config.toml
n_experts = 64
experts_per_token = 4
d_expert = 128
normalize_top_k = true
balance_loss = 0.00763
router_noise = 0.1
n_groups = 8
groups_per_token = 4
vocab_size = 2048
tie_embeddings = true
lr = 0.00589
beta1 = 0.95
batch_tokens = [65536, 131072]
seq_len = 1024
Below are experts of layer 4 (counted from 0) of a mixture-of-experts language model. Rows are named up (a neuron's input weights, with its number), down (a neuron's output weights, with its number) and show model dimensions 0-127. Each number is 128 + 32 x the weight over its row's rms, rounded and kept within 0 to 255. Numbers have three digits each.
Before each expert's rows: a language model's description of what the expert responds to. This comes from a sample of Wikipedia text that the model never trained on.

# expert 19
It responds to: Ant and technical stems. The piece ant inside words like warrant, Atlantic, Santiago, plus Latinate stems such as pl, serv, ruct, comm, oper.
up1:130147069140107090134133176108121121128152151170095169106129226167141128132124135193115137140146163067093102119121187097153155131136150083145099124161156114151120111083157124093215073119161104054158106197153176087136110189101124118095136167083142107113158131137068142144079112119126160168156108123109121086084119167152073140137130140114138106160159143103108129207092111093144086096148
down1:225098165157107146137187159141140108110166111139153088118141120086121132122107131129114105159097123068137153178120148104116105104134065137146120119105137100185128134150137127120184103142094145097112163153128121128047105142120184057035178183147143165117101119128188154109124169094121092131145143188163151132178079125138091116113180170146125143219146165100117108141104117141101167087134
up2:155131139155146104118062127152122166167115119099130191176124132160138101125128188197138089148087110173126119131077157069134110111081146135113099090112125109114086148119120166107145115089125130172123108095189154164120085113234109116117071112154127088166099073104130163182059120109098116100162124081174120116153077127133125103125160057140082120106169133118126144141115170104129098120045
down2:157132122164100167110161165174132132118144200166186148164126143149209107190162109104083106097093071098158079161149140150114139105105126103103121122130071161175121159100169128115140169152121169136186074111116176123116149136082110137166150132141101140146144181143092158172148132174136118134084163147110115101071164117151164132130135091059203139130163071122119134119127165082209115126157
up3:094087095133135090102144174103168159124182166124108156072146146117094121117091102124145145147146162133119098107121222164107121119123097135158117171182139129159163161167087143101120153189109196146168096177085103069103119144140091129130113179147094097155169099143136138181105135103181069123125122156113135155152150078096174163135154087120128114086082152167144117075103078114176082156057
down3:085109144191060152122121177091160103148141079127147122128176122074120153105091146187101149108123078139119130191141090129159152115126124137059176135131116154074163115141166100093189175128131198128062094129112175089144169112134163115126115108122106157086129159136141128090122137054102112181119087122167152122125172108116085075128101076130126147157079113093073147124123107122095077175175
up4:157102104099114072132128119155109135106157135078137140088103154175092091155113105073077122109145186099168090094121135113084075152139130121129198123158152098065094106101125092105083172127147121193096100141160122106158130140157107099146113064172168126136225139091102119060123095105099121133047111130125171122187121111135107169080121157147157191094104131089100094141107126166140155140152
down4:148169119131125150094142132163148076103104102119074100152070160158149114139078131096096105161160131156162117081194110149127151130158124090109110110085125076125051134216165136176115124108075109161167079114140149092143150162104096114076139156111158098131132098094128106139173157132101112126113143136131099121116165184090141141120090158178195130051161135158091154124154160138032113134182
up5:160060131162087084136196147158051105101123159162081115137124094117069108121153184070102160147103148121106185076144151126146108066105059115151140144120120147128096169157100128138102150136145151140082194120135112059143114090125138128119120131185049127147136108117117134161116131100120176119083160149138111129119073153139066115134192178176146139089113145091121140144132075154079175140119
down5:066132132126063116103103081122152134132148158100131135078166134124112103205133173146135211097059106117098147105103070124138100153198127160088151167112097158193154135107108096166141086149162134174114140121119066145130141137165105144128082085186087160160135131108130114131082120136216161080115126135141164071106070122158151133098162149086154090101119109110083130118162141121091098125094
up6:111064069088128137154145122155069075113125164120132137100174113109131072183152083134159134088155099109135140081131088129155112115119101103137148107157150064115185121133056079126156183096112137119094127116192172120117125084075149088116177120114112094136122167099145114138085140137154150108157117159112092083110169100170112087109118122145103197088129047103115120125085140172170174069175
down6:128158145032138153126178138138147128130157120093186145086148205065090155116095154125146137151102149093090129143125094170091148165103155111086089115103119061108147099155128194125122103131061102121160163125089141127167101191160085062146112138116108142094131111108171112109180140087169184106113122125152114129134138093128130129138169138143123173119042150150123147133056060157154116094128
up7:097145127111157086058158069145118097139123060154171106172116156125126104149154095105139129084146102145108104119086098110126179138151150095115119150147079104108131122165104118111113140125126135111137150167082175188078103106158195161110145127128095137158072108127151147082141204166157132121197081151149107088197171097161124084140120084128090140153134151128148105063131164059106169193173
down7:160152100145108178146131134145167099133145123170128145096122195132065116109079119064153145130188115162106110135154150089154147071149105104147086114124137129092176133120108111121164183115090129151143091109200100133140067121127142097101093102100118108108070138073075075142116201176144077114162111147099103122155147096137153102161100162157094144129085097110121124218063090158108121185159
up8:139129105134089163090177085166127106106095183135103102143091074166097097083140187182121106104115152177152091190177166142094147158114123114105103095114129144069101128108097188128102144144136106122145101092117119155062117157129143157158103128183106089115141153135122141098084054116162137133083096140141121141198099079113129110109128059114124112164177087122119146045159132205090157133133
down8:118074100145155137122151124078140100153087132156120087108129094139124098109152147128117125111094113067169144138092118118113110140176123172158120136103173150151135160099140181156089155134189201078146066092160117136088104143161161098105127085206131115129105080072102071124118142150083125121146136178132144157134174081170087152128122113174141109109119039155119164104089170083088204170153
up9:110160132159103143169129145100148112112166072205138090120111123121171122149104114078166114192106130086187115145164224114118111078173140140158113125083129112171112134100166076200094126147156181160129189079134144172125060096161112171166099086109133158094095135103099071162123078132066138130129136082122103148100171100146148137126121134165096060111097114099114139132125157097115124115141
down9:140145107107156153116110114110128161125132131164149217120152138177138100112143132098111145101156061135092140107120165070140081129124156109101163082093122159102169168180134175129200096097115152161097175117060172157101158109152134079137095104107094089098109113171110123140121083067139139124132145201139141059123116138097118123080109132153097150126090120227131099149175146168154082139072
up10:112093113125142106118136139136105106143116104168205040087135085138128077149169101168112140102079108181096162077117150061150160117128178176150167113155136111157131135156129129150127099059090134120125175112082147106168190110085081169128170125160093150072113119186161083132174160081141147170168144089120167134139076084139160108140106122103117121073102087168109118146149139118142099145185
down10:140067132130116107112104110123102143111130145156089156149174121121140144104135064152124118129119153138093102149120115120138167147157161165174097083142142105105091064126139103099107088120099098141149117140109178163108110182106163103200130089124168118055168201190154118140122167132116137134131119077090086061112100176109117104098139153122016141112130173204098087085163156174161137155112
up11:115119152160120131155088095161171183106110167093100147146140066126121126095106142148124107130164126151128144086093136099133165123172138149151156113143038111140112156184117144056165133147134080113046190108091095178128140071141141164126098161192125145089182147188116116157144089076159097110161152103143174160166097147117145090069124100127090079106096115147125135196113159107130141119072
down11:102130156086145118107119114116136086095182108113113095102137158147203163144083126119141164101155103145130089164155075140122108135118166164141129125124146105125133085100183153066165152097100147104107133130049109127137124127190137138204193174117107178096155145086123132155083154080088083104132102083105118096078062094095159072128145111141117132159094132101084222151109165129111182151127
up12:064124137118113143109072124130102089169191116138121138132081183126151167161157075126148075165110133140120162183139131091103112107161148132168053161146165130156171102122121101161059125086148184127137128106095132199137158137140190168156111127175165104112126102156084133117101095145152128088116177147156101055075048139114121112143138150100102066181121106127124061153152162104140135130117
down12:142142071143127172080146122145122163008092105164110147128135063109138140116065148151096122173201133125121150157120128120145109166161098060129125144111124134126153113148057119097066151083168136145120081114193081131126121044129143106093094113119132180124106160165140162136136093117095123153107174194160137150160154115128123115113150108140116178102078140196131132125149122102074172119120
up13:136116128103115138135069140164135143179119118049082182153160129148166125103123182131151130052146123164124089128120146132073112138113139082142142119172170174122111121116197073105129133134087108108166184141112093129130173141181123115207140167115150146135061102140125067165111073054165145141105165117125113183176165077067177134115138111128099087094126070155149118131099114150122103120141
down13:154174191141159167136173123089120196105138110111168137087079101147141115141118158168138113196101087154116143133099091157126143101150161145122174065116069168137156154122122144158119122084129096070069084149136055098189104106130141149165110148133072119099145130102132072095105136127128083147115087135121117113142183137101077123082124144118148117126125077119095076056104120039097164150152
up14:172159133181144106115119119128171122085122070130128089074138090231129079123152120144152085133150170188132123157109114092184090137093110161096124103165114107192120192156136085049138102116096116139165103104126128111149100151090110130150096089162091139137087150173129136127144149197128116116162126089144127132147138131131174029147125184120143152140083126148195069114111148101116169127143
down14:121130133104125136113077108134049136119054078132103125145170090129106158201144114084133162113154113139111135127120117156122116184169099140143139079105124106175110109164123148109156163093142152159191151134162152090111050109145059156087129130108143125107085120141108160149144107037130057175122175172159108108078088110106158119154140141056172107131108142154152119101129083105098160085069
up15:145107174140109182157069115089108107124101137130198115157152103148128166163122103095194122172160122098191083119124092105118140131164167144112115116118178193103125070149138174129114176115061118118123123135119097164124143135147091107109152194125108137155094134164075154067157171146143108145099158066148136107151098126155141118075068155090106097158120070079155149036130094146132128179137
down15:162190136142122150153193141129211148178165133106083109139098168170119148126143106114166100148100122087139132073149113157144124109151140154143121056150165107145139115128162130130109138156123111102176163135063149141172075163066099151116142197181097138105107075099122122111120119083091133078173137156138146141183135194163156118120138115117098130104154132144096149195062141089171083057117
up16:079177084132130159119200126140141076176125075118144105148070077182121188148173167154138091161071113126098110176083107109070163093145078162130122096152107086167127149146118089098144154107126134140098160144089123147162108175113117159194120108171163141130119161200107174144099126103133062107158142138155184144123184116131184120165144129129146095072142138124135159113129155078142102097085
down16:068059154100095110141120141108146172170083149093109096154146156132133183144059127105094110068109118126134125148108086111137082173161184130160137091141125103081161129116204146097122117124172148125123115101129151104109124108168087136133133114111174148110200143172085061200116088126148170162108130122095113093136142075105129214089153094121151113086124065072142114108116147134130092106180
up17:121138104134074129122107114115128090200107161119130128163113145095070157140088134114144103147150114141122122112144092196208149123143118109133134129146178159102153164146162146128101088100130098140118107062074137155167149150098120163191103151138098145162113210087156137085148103151099083178114164124089051139166185162174106049154128134099099151115150107174105173063085169124126155108152
down17:139162069122156127165165143085113095153129104130155138085182093097084172145131128180097165150160159129153101123192157106137204123133084164090172119128139133135092081104159162088151158104056197134175113154076143108135136174227136122097120124101132160092160126113134157132122106143112172085108123063140098109132184133062157092085177092154155130145149154154110127078114153119121103126104
up18:099115116153109118111183133223101073140073093135124119149176171174154083089093160122096104103116133146165122129122163088112131168129126105155119157110104151119125162175107133057129153152137165127141112145138161155090112108102140162167156105127110094138175118155102154176138159215120116125106120110179082082165080122140168065207173091107100176104109061106145139197124130138099162156133
down18:130068104069109109116162137195093153141146107114055123086087104124206136127146180120102200177112108146111153104150139133110137119153145142150146083113158115119150144147093152074113096139114174116083117123119110136209187139119126108132145117076134143124170105117150202160147174127061163081083147120140091163140129143176101077182230144133148104106135125153126120084108147156107162117141
up19:175143155135091134058089158087195199135126141160071078179106112134100148112068131144141164102207124080090122100141101110126139143123108196164120200070112171090121137146107130104131154136145191125057158124130127070104182102057130125118092178116130100172141118112150142133118111137182138075124120138089089095103097116114141157126133164123118137136094118097125094162163085120133141170168
down19:092154178095087174103071150112113133165125138128065089127072191151176062093096120121078171068132143082095167128080114116152119148128130070093160123065173125100091126153166173106167145175171135134143129173115141104106120132118121150133112147165119092114134124172151127191084093142162135127188179185122145162155085094109133128145102055087147169132121093093116139138159136143094174116156
up20:122103169060136076133093094204104127137087105130139111066167154130115116095100134139139118102086176111128124091147175135104084124169177096140152092067119201071152134100159172106113124105140147147128151142047123128130028059112149146119124105124098179137172096152100142150178164161171078140150097099124070132113117137167146131164122109138098146150112161111115138167130122188163163142097
down20:110125170186166100152109155086074152154152108109121119147155121129108098093171144090123169137106107120113099114156126124117067112199163126154102145116117193078097160163177094151230116109126113104087115072084136125137148115123164107100158103121138094056125128127139158075112084143121125102175114054098116129129078150105085079197141123150137145066130139122091134201158148139155106160174
up21:168134117115124071114173148132172073115170120180158129098106131119098145143143116111187161184070162122140101099144138127121117096122127070155193162114148108075070160079157158163147128167142085120125149072127157137210119120128130101110171171137114130077187125088116077099140166136140120174126056116160142109139110111126168162143115171110171175108161131048123171103148156129159065121162
down21:154124133162145096112160104086138116142108097152116122127102075126126092116113087119094146135060063176154113125178133086116116166109100097126091115138119162111103122141142152119133121157099198087130132087102100097113147131103117147102073163082111145148128119113186096098125158146103150136179009122112057107080079185121182107077092157127097174164189199134194114104144124150123131123139
up22:168118159104120169139222141142159135141144161088101146105139142071077126124114148108082173119153134161121124149077154112066064158102179124116131093109166138139098108126164120120111131126036120140140147112129147112119158139156130106144127071141098114130091093098118218089091102165089093159126132148074121128109136176091129146157186184128126140191121184142088080077159098137155129076071
down22:096082083105103087088112105092071150086098179100168139167173089146159089085145139152127110124090117148132126142117169141155181145101108135144103146106085152133106113102111105168172163208203078109137074137150070119188132102120154162124186096092084127160098154085101156115075106139155129102103102052145146158189120115122119107137101062113102161137169156113156153086120104157147102163113
up23:166117134173120125155139098102123109103131142094120095191101134143108055150143107141160197112175103101148106174133130128152144134076077142109046152164189103151075136084114132174172188119165152116135134163142145110142127137163134108095129144165158089122118107066147049201170150107123109128068117152101127134189151092095150110124108128191145102117185097113162147171152154121075107174163
down23:093120146106142143127074166113107101158149146105166095093104109122137145154175163092109108084135229150093103096137078075122161126131112132135144131175089146158125202126148149203099170077171129149096138098226135106128167106143156117145110103125148163161126117090142119091169060174193110104106069130124159145137153145050128107057165105111112113162129135148142129124115155152099159103133
up24:184121087110140143071170157114095164110143106106131127103139108194123128114095164045102068130138161126132124096071166105141139133131063161137128182122095134172095139110087160143177133193141141166097135097115150117163083097120070133129154132097085108146134136107138110124151125177162184115167141180182130112153148182117129185107089081131060166072090090110087143123111090159120106066153
down24:091185150134159160169122156108121101155133172143094146146188092093199117112142114059145112119095116138092076123091099108163121141115127108180143114128133161082141117060173204141130147140094105127109159150077141129070171145182115109100122131149115110090169161172130128119134201153160086106189142167142187159080124107112077114158131148158164160098173182148072153089120142160137141082111
up25:184094133106109125115102124123188144130103109147168131091160146122142093106176076062156105060140083161158155101178107193163113118128145135125170159130128124077098092143161127152143094144106115097114135116105140161124135140085100107117139190139082132053121169183153132107142139196170130139058133202057098152156090051143114110139149083098099162128129129154130106042132133130112116148130
down25:131180151122162113056117154143090139142140088199123156170089086159145157102066160093085130175097085157149122129091111091095106135151131088099157076109076186085090086166157124101169128122075185150145122149101142059126107094136121143083114104125127154065190159192081131176131121137115092147139150139132137126105163104102084124123112148172126138128098094190110127129185078169127108098114
up26:117138143155185156087195107178145184112130124094152084068109097158143160098182117158123099122078152143131190099152145174073133125076162151206162138119102125140117165100153191135094081170130140064117149124186104136103144068151092140101135156143159134158187094066160138190149158142084117121153205125126149102085122152091144100130097094143126160116127129122127166152125097157126124099093
down26:107072180087124140137104093195126144131107080139137078119131141095135137123191101144143112167146096183162089204170158124089148140119116068162153109112133123134168122144141092085135154102101094114151129151130179091145130127140094100121167124111096127141151094148091194156149066119066116110087139112115107190160110113146134100168110120105117160094081166059117092099061049094103162179099
up27:091151142179113124130172135157193126152086145143155088113122114169086125158154084142158098190126166138142094100114114127113092123103116126169134097109137143082095145118121137140138130083105124105133109130172140067072152081111114091043105120156123067150151157126092184137159189113134211138189171148075069096084087116098114116150143209117106161088119109101123183068107106125093118118120
down27:071102156108168153129116139130133086105141048148114142110148076120154155071141098091185101153129080172143158188152144140091158077118067150089103081154138104103103127156104109138189051120148114095130053141058178150129132128092134156143143136117117141107122050074096124148126123105092184175136157099105073138161141136151149119167136120124119083129120130150134147062155087097163138167094
up28:135117108190104127134141156076117037176143126153117107191088125126121127116154109087145122123159116206134207104134124154130120144137104131157131096158065112174106155152152163134200111090110098084150097170076171138129091146133126125174150143080172112179108099140132145143157120083122157119147112089079131080129188155120091181123137121140175134160051176171142124094173178101148093110134
down28:171124142099080100112101125102058089155112159145081142133135137144135098118149209159144084151156122091122150100110197114114107125122162090140129174081137138150129068095094073152076167159138141150180137121180087157104089119126138142087087116080148099104093117157055186178139160114135090100156169145127153146138139194082160097125114157148119108104220106158170162126127119084173118099132
up29:119140147111132106114159175140141121191138110128130086060108098102121171144091095112102159171132109115116147097115144090081170082190134170142104177160098094091139193155166122140136114093170122091146125101094079145126131115193192109130098101188160122120176129112137122137143160094196124166091082124141155055131141088152139173080144200082149125126176133159102153152121220122123146113134
down29:155133131089125104134156129183136098114124142065124129112161152169098158137118070124082049114137160114174058120206073147140083128144159152153069158124101133094155103137147092106129095095137127158153187116098152162116039131105107163128145060096164126110063122085145107078156144127197152093121196138118097132113100087098130146168119163118152129126115151136133115183129145061151132130089
up30:162157169133171062146098122095099143094114144109153132170106121203140070118132170168116146133111112164120081062187140108114082136167130069150225116078158177167125107091086132148145107115152142128156098118188128155123161094163140108107144128161086148130105128114076109059140118131114181117093098133124099072173124102137153073086128086124146150142109118109176069135137119148123101185080
down30:211160144165103149143109112105149116088064152181154188153110153090090133142075141156103148136148128076130140155080164115169109158135125080135149214157095110145137140159123170165125136126161115090168168142139135116117096133024141086092133165123134114090078134144127126131142097219063146128138122154117142158130128118165113100102071107098068177079116166171128138136177095114146136122145
up31:135107108166084068113147145150113121123151113085139139142122116133110133144121131092095181109121144129149165070108082142200156112116182182148112149179136037178109195121086148153163176076104148076086157172128172170123165123138149106081123112117121112116113158156094155062164142130098070177077152142151141159153061135136173090172140116109155115140136150141159128158153161165170071095150
down31:127071090103134089145081083163063144159152116148116143128128092169163113140126121125138133159090102120094150141123128202038148164182152160163146140134053104126113096175157099140138168174151142154134149141144065134078148107084149135157106160100101190104121157168108137141102167185092169046092116094100144147121133157059150085087117164144086123194113107153128155147111100106105129121118
up32:099110177123167110120091112122129075157109118151124127082141076099078118138169119150136145109126135137146127111113108121145123121197119128125060159087134085079155123125108089117152105114106059108097108146124128158121162129099158100122090104164166092099183176135158138117110144126140132078124124145159039027121065180117086144129097156117137168168079107099051101151098061088127172076161
down32:151122145104200151120056124143128134099145154178159117110151112112119103107146084146152050140190126167148129139046104156105137109114178063121178100142133116122096126159168079111167122104154065191071191138077154136160185100108197109160160079123076068128185101176087145136136106153094130152159152142095104109106117138133133111102128138123139098151103132127114153151163162094139097169123
up33:097133122112140175112092123178073115171099153146135133131068163117123103153110117103178149128151129142124162132145142118084119111138112135049086132165142123169194155169158111184208154096146096130188078135030138158187081136168141150121199147122138171124108140181151147138100103113130121167177117087120073189121139149133144100154125132107162138139173125115060116141091139127138080177103
down33:161135151129093201147100125138184125130155112119161179148144121147150115135176118199177129103133093123163153153074161099139102203080155137181165131121092087155126077152137158098131139145122146191171074112104063095136149170154090172138103147134108093126111119106091172160144161146137152090102133076150135183079094164196137152127105183121119134139154104062089100078103156149105170144100
up34:181107188209134146084134072112086167164094103125124101183087098125114112126155174092106129133105089112143149078174160167164096109151129165133141100143034088116154085107131165144127151137145081129125161107140148171141085162135130164057108189118114092166204136081110120148166160140090175096108119107166157104116105140128118124132107156125127097189162123182106172120113106108067114149120
down34:126093101136090119178178060157147153079143161091164204130126124153152080152154081157122107120116132147094149127202160127067138128149112138120169116080114154126141191128124087105125153138165104103082160137173116088136137110087146127121134146124165196124164139144106156174162085131192102153124170141141128098099135108098202071088162085113145138076116146118127113170097169171164059072123
up35:153137152107196177150100108144137131158120145118145168114125109089088114131070153115164153201118138105141066112122179130154090131095122154119151095152115106147172104180095088184107120114130061183141179109141133123147127159145149211151132112124132105076165167154128125136097104126084169098061148161105081079083156112126141166141144148098118061151161121145136162049091078160120091188112
down35:159144034130093120130074108172117109147138116119146112101136104175075085105145114208131130135137126136173137149172145100137131099145092125094191119156143116195150139178093091078047075114118111147168126131142101144170103192125154094183151129135147144140099113202125162103130092152156131089160105095123080138149100142167155110089217145175094125087135150177141106133132124116132187145119
up36:136100194155145056138089217143143131165091099133115171142067108177118167129103064135158123191144133109179125147156120147194096104151164144160181129149136115102145185109096102168123134074129157135172112081159140139145126155108127131133137114135086139094104128171131149140157174110102111089152146088126156149166132089143160064099112154113146111054138119097084078113178114147093049169121
down36:166127163179099144195126094074113135126099087083129100130120149060125129153122115170155135099104120173144127124114136164106141106136147167156141081145049163174156185102131064094086133145135097106121120118133098097123120079158065139225141139165120165154164169120067156092093145157140133082161111029141126144139140120153077103129135147136108156115160093087104153115134143130190163089160
up37:138108108155082135187137185170094086103131132118140145143152200099160169126102129087100092113143104094132155109133125078134144091083144174124165187103109149158103086131106166100111105156148129167118107033140121125177102118110153119084135130158131151178185120130164092147151113139154169148101085078146114147093069140180105149122104208045121158078131158134062121145158069108126117104140
down37:162111151163127142081102141114096161210176084159203148132094114090138109124106148163137112124139188130157100081139047133175138111119104120167073119065144126112141151126141109114139185064102134075173112160133148159111061120088112138102143160100121146146120167068119108118154141113141086089078129159134129134170197107079102144124100067160141076126170088169128162101151118102142071119116
up38:128179164173126151164141186134149180164111078171156098176165109144115133165186207141098122099147125120151123083116189146174162164132125069137126136119123132130077121087182139097146065114174102132111136090109176111124126123131179137102104128128090100137143103160098131200142166129125126102150148157148129115095167139117125069100088158142144107199064167123129111169091107093115185051164
down38:220143128115128159171125125136093135156119137088198128158160147090142155155117122150145095166131097145157131147081108158126152108154081103144171124146081140101124032147144112117166180058133106117114138111148122096123097121207121127106135049238118118128143134112111160097097196128125097127129135134117181106149169111090127191156094166081102152162170095129086121100116131115159147093108
up39:108120153176183156137073129161109110120160121104150107175132096151164092100159134151182113125142118131047083091122094138138084103164114177161085157106133121143129120152194075178149179169147112098122097161159146137113119184132167118134171068123123187139109179149156112165143127110200137168136173109152178083144141110085178176077127063175130126101182146148168117129182140125136099134105
down39:073095090133176146143123137112103090148105131115156174121128156112126073146155101147120185110110122104117107113132173096147141106150163157108144122105159060174138162099110217170083135160158126105164134129147174101139189163135190141157124131131141157094138107085157087098137164143140099131230194194134115156133176143161112103097161159122140143172152124131180142069129150193136188173125
up40:108149161166130119068108096123097150050109088122148149183148135147160149087118134101154061161137113157094125117106128130099096162120145099152175129127138108109108187138187085166108139153081148117159085163125066124131144137111140142151164153101098158132134135140108145094118085095154169134110131134057155091167165091112167113120170091168139155154197200152188119041067169150120136130075
down40:176123127109177138183088218169158129084124121064155130142100125131080110190119098092147146107169118151151165083161150181072123151118170211157106128143144111109147166130133128205142187091092108146091145107155148134178135131089140130190114092125105135096156184138133125060158161127101123140112133137157138155126143174112104073141113156119072112070100144160164145158163116147087099137172
up41:133128120124108126144158138081135098146097128096199176178104139117086178105148111089134113081129151116072060107117146143185181081076129148145116145127107197148109111137207107098130104167172110066127201127105147190179139130164136100125118146139092165124109168126159138091147151146149129159099075158127087159114170123122210136113068105116146118146108178141160127125129163137162164072176
down41:160112166134143083136071122146136156124101144157061161149132111065177110184164157151112123144137134109090088115076085155132123097087214074200168143100220190145079179154119154147055111107154135178109149131115102141068160116072177105111112150098177108123112096133155157119137147126138155148124103155159169162098149140115107137107079107137121177101118159139132122136150136097089131106159
up42:178150115156092088131155170134115119148077155164047051130142087131182105115093161120154184080150154103130141144190120164178157101099135178084087097089135168136108148063121094151140121115148054095060176098129107131147135043123132125091091121121158100105095179094159171107131106148125157125112111116154140164119084095150103154117144145134147147153166091140130164162093109150151123074168
down42:156109140119157093104114109149135122163095084142150114147134124116170122203125175108158039114120182139157151144105123120120150119107116072133171185141158109119123146053078099161073121144181039138114128083205092126131110095114133086072097130130105177143128093116189107088109170117123093138207131155170102159182128141132114141114112115134068129162157124077138097124160177132107167129146
up43:163080104140161104156101107144176071119104151065142117126147087181179134175118111186105131165108144138107091096120095144136096121079100169171140087161051126157090090120031105111125130111143119161142128106145198144100133110107188123138162113093090120083106151174156162181157201141124103159116101155135100146120176138160088115139157153125133158101078161085154069153118089160130170136129
down43:151087146159181103094099143104155102155113158163158164120100145073069090121149162105126162152090166098143193149122162151108158110121158119122146140157196136169156101058131103142104136079159083128152106109120120110131137150154164057183113150139122144047185174157146116150126125168088117206074116121133111082097139121170128150208099190141111129125150126129154091060130113106089104144149
up44:152156136139116096120158143104074133152120063181198132164158120123095163131101131168107120140053094079134153083118138108108185116168137159165129105133109082104109156119093078088127130128135117156199127097151149175144137096159176094145140090095110096105144132118150180152089175140100153090110101165149099126203136140082046173111116195121148092098157145083184162081138133122116177140158
down44:148159133125169128092073144118140113082142127202099148168107109155124108090079160130174108156114093169132115162130144161153153141129103160119104163119069124096165110152152093117099107147126112107133153131115135165070133111121159207128093146112129055089152052058109118141109102175142100110075127142108181146102091166069109124093103111171152094088155114139199167135164140150135163227125
up45:167095126103098163094100045132171158167116092111122146181120175114079118178139183097165094115148135128096122078152144084173089164039107136099065117191136174141091158134164116140111103086135105149161128098161144133153054112133111168145141140140117138178074117091110091101149146157133142106144123144139113176167126045104091138147193118142071161111136147147102154126137129101091169156112
down45:179146113126164216126146145095137176106118163178163076106173143100119114074120112142199148123131097162122183109168129114103146113120121077101099115125145157144125136144173159128109194073154164134057083120154138146182149131101143091104163156110069138116123140111142127124149067086153096118180067160137090109085154191161141115078155101087156108132129116098096178149109175110062103144136
up46:172100102136133133164141078105115184154192128180188082134134072172140087094133145146167095088111109138096142164077089050156181099142167189122149128116110147195151070162157120143166111139090167116144228151110134113143147160128105145142186093136147133100077085088163108135071114189080171144137134144103137140131096156117126125110100082115098088121147107101163131126141157138139095138128
down46:123136084117128159158143125164124128127111174088107123158136134150124136184128151086221142125085129140138124078168137088104135065102107133054135040120152116133117145074071135108142046121085103046099067100096059152168154124152106106187119191133169117133120128091138135129122145067113103159149180127127078137151109100149129159146164124141163097147160114160139122101160149150185134110129
up47:095139031170129147169161101106131097126136076136152149108105147118122074105148142149165138100136095116098164095138125174074167114089122117128054144134139127126131097123143060147145142114142131060104120123019100147142170097183080116150059124144131131114115106109137124139110080137116077144115115134136130168168141150103054139125130124109103045091107086184137143157112145056113185133108
down47:144054180144105107196110123092152153152129140119096182175101218120150130087135141116135139126106122141151037047114105088058083079162098158146145137166087159133109135110112090146110143086124088112098133143122135101125101056154148124101093111166145092163129143151144138108144092122179147153109127144063079126147124131111057176099112148148109059114117170105164108095126098098124131092121
up48:162128111160143110157144099109112129122127151109166192134180117182089109105067087084113159101089126193105120041126112101206144130131105118060188156121165136086139146155188134144109096123109121154139128164113138141112119076095116091054163086116149112145156152143096121125145174119113136138186173102175131169116096154085102081120158137081105138095049140153151153139097125145178089097170
down48:139139153175212093131124179138124158193152169153112081174130097200092142144182130094182070140072101135086140127130198069106135131168092133149080117111179128106100107099106152196114131114071101153155119122109128162097139155127193088137156166138126104163138099142118149164115146105168134125125140126156120140106136181118112141128049132145121140081135155102074134097134193140052126123135
up49:080162106121094101069067144129128072099194162124133072145123140138127121150198133117107125072188114156143099125112126118175109126157147059181119149149175093130111146093145067167129129121114118090188100126107140129082157159132139141122103105130154097154100142175107079126122115178154136121048104135073109112141134136142153054124155123116066213152096109095114084104128203117120140161138
down49:099068138090097108137171132092144152160038158092117154183119129086142138140113107097125148100097161102155144089138179094100134158102110148145106175141111079185149100154101101120145090125131131129068139148130117097107140129120135096068138130137141173081118118210129129207150063142142162164147133122145119165108158118106095159147143083112194136099098084062140071074185105181146116081135
up50:140082091139138175167187079078128101139132156150142121146153126105117096122177152101098158186105140162093121154112094136099113071166163175161119028130086139085174053104131160123145185093160105149123108123152133124108144159156195096145147100090169125152071128066111180075089132156184124138173093157106082114113138152164109097143157090126152137102125129110122096159115132155140176075104
down50:146195165111173142109080122134124172111115104078167102105150150101119109130082106144172176088175106118150122134118139126074142177114123071125134062119064156078066141132098186110143140110098097113093150159118071128128100119167067117142160141176162142118160148134174193108123130082132121118157178143137140128097076081105115090149098147177133164134159172059146146114174147108103209138154
up51:125101157135120087147130156160110119122158117080192123159092162150140103123158119105136094175095102158098138130135131114117080119132087146142103134163180141123090159075143091153163130063132077155165190096116106147102162190122143116082118193127133173119156162143094109127122132130172151116050105185125083108072125197130205131177169157093130195139204119140137148097159175166146150124125
down51:086145125133118102142088125154108134083186134154131102081130164157136132109097100094174166168135085156129146121151149168147122111097107112133124149120080129105089161098102137130157115172150119099114094124172106090159137130109144115133207123152084203086179147148147151171111058131136122166140097149091107120070181065216098069199145167131120117058177119148131156146094117141152149078072
up52:221114125097130177132105162086083087190079135134155139176124171073116160143134162134184089089123148156093132117124151107159110121059150132122061084122078133139120117195142114205094164113105140115141129098148151140128143094194166104155092150105111084130152078125181138155077116200134132142114149081108126165085068073088099159107119154130142123127142115161137125144110113135136188123150
down52:135111127165107123140135130165089144099092087135120093132102088198126138148105151161070188143148099109121157131078115158201118170143101136122133132116137142081145107128088162153053160089147165103141089129146148083120140152092151157148085086137148122137131158160122116149091136107080143209087196120149135153121147103112152129134038092094113126078099100118216079125157163137054159158170
up53:097110095143075067117111151138129140144098163142118110208127156104153141077120136140114105116141180162214144117120119114100162105120104137114176129142157130122046103111148097201152164106099089110110173152170149096120175182147077133106114131119144128163098185122100181039139072069069138123096149152090101119140147089197161132147124135124159155147105166132128083120104088164135099157117
down53:190141113124130085094144136113110198135132157141176171116171157124098149104074129112100128203104100142113132134119191140084122081083181058127094077176149101103110113129140170141191149128148134126127133116103158097121094100125059092104162074133142120133125160081107137130145170162086115124057079119119166122154191154142151094080131070110106169138126157187104127161093091113187109153152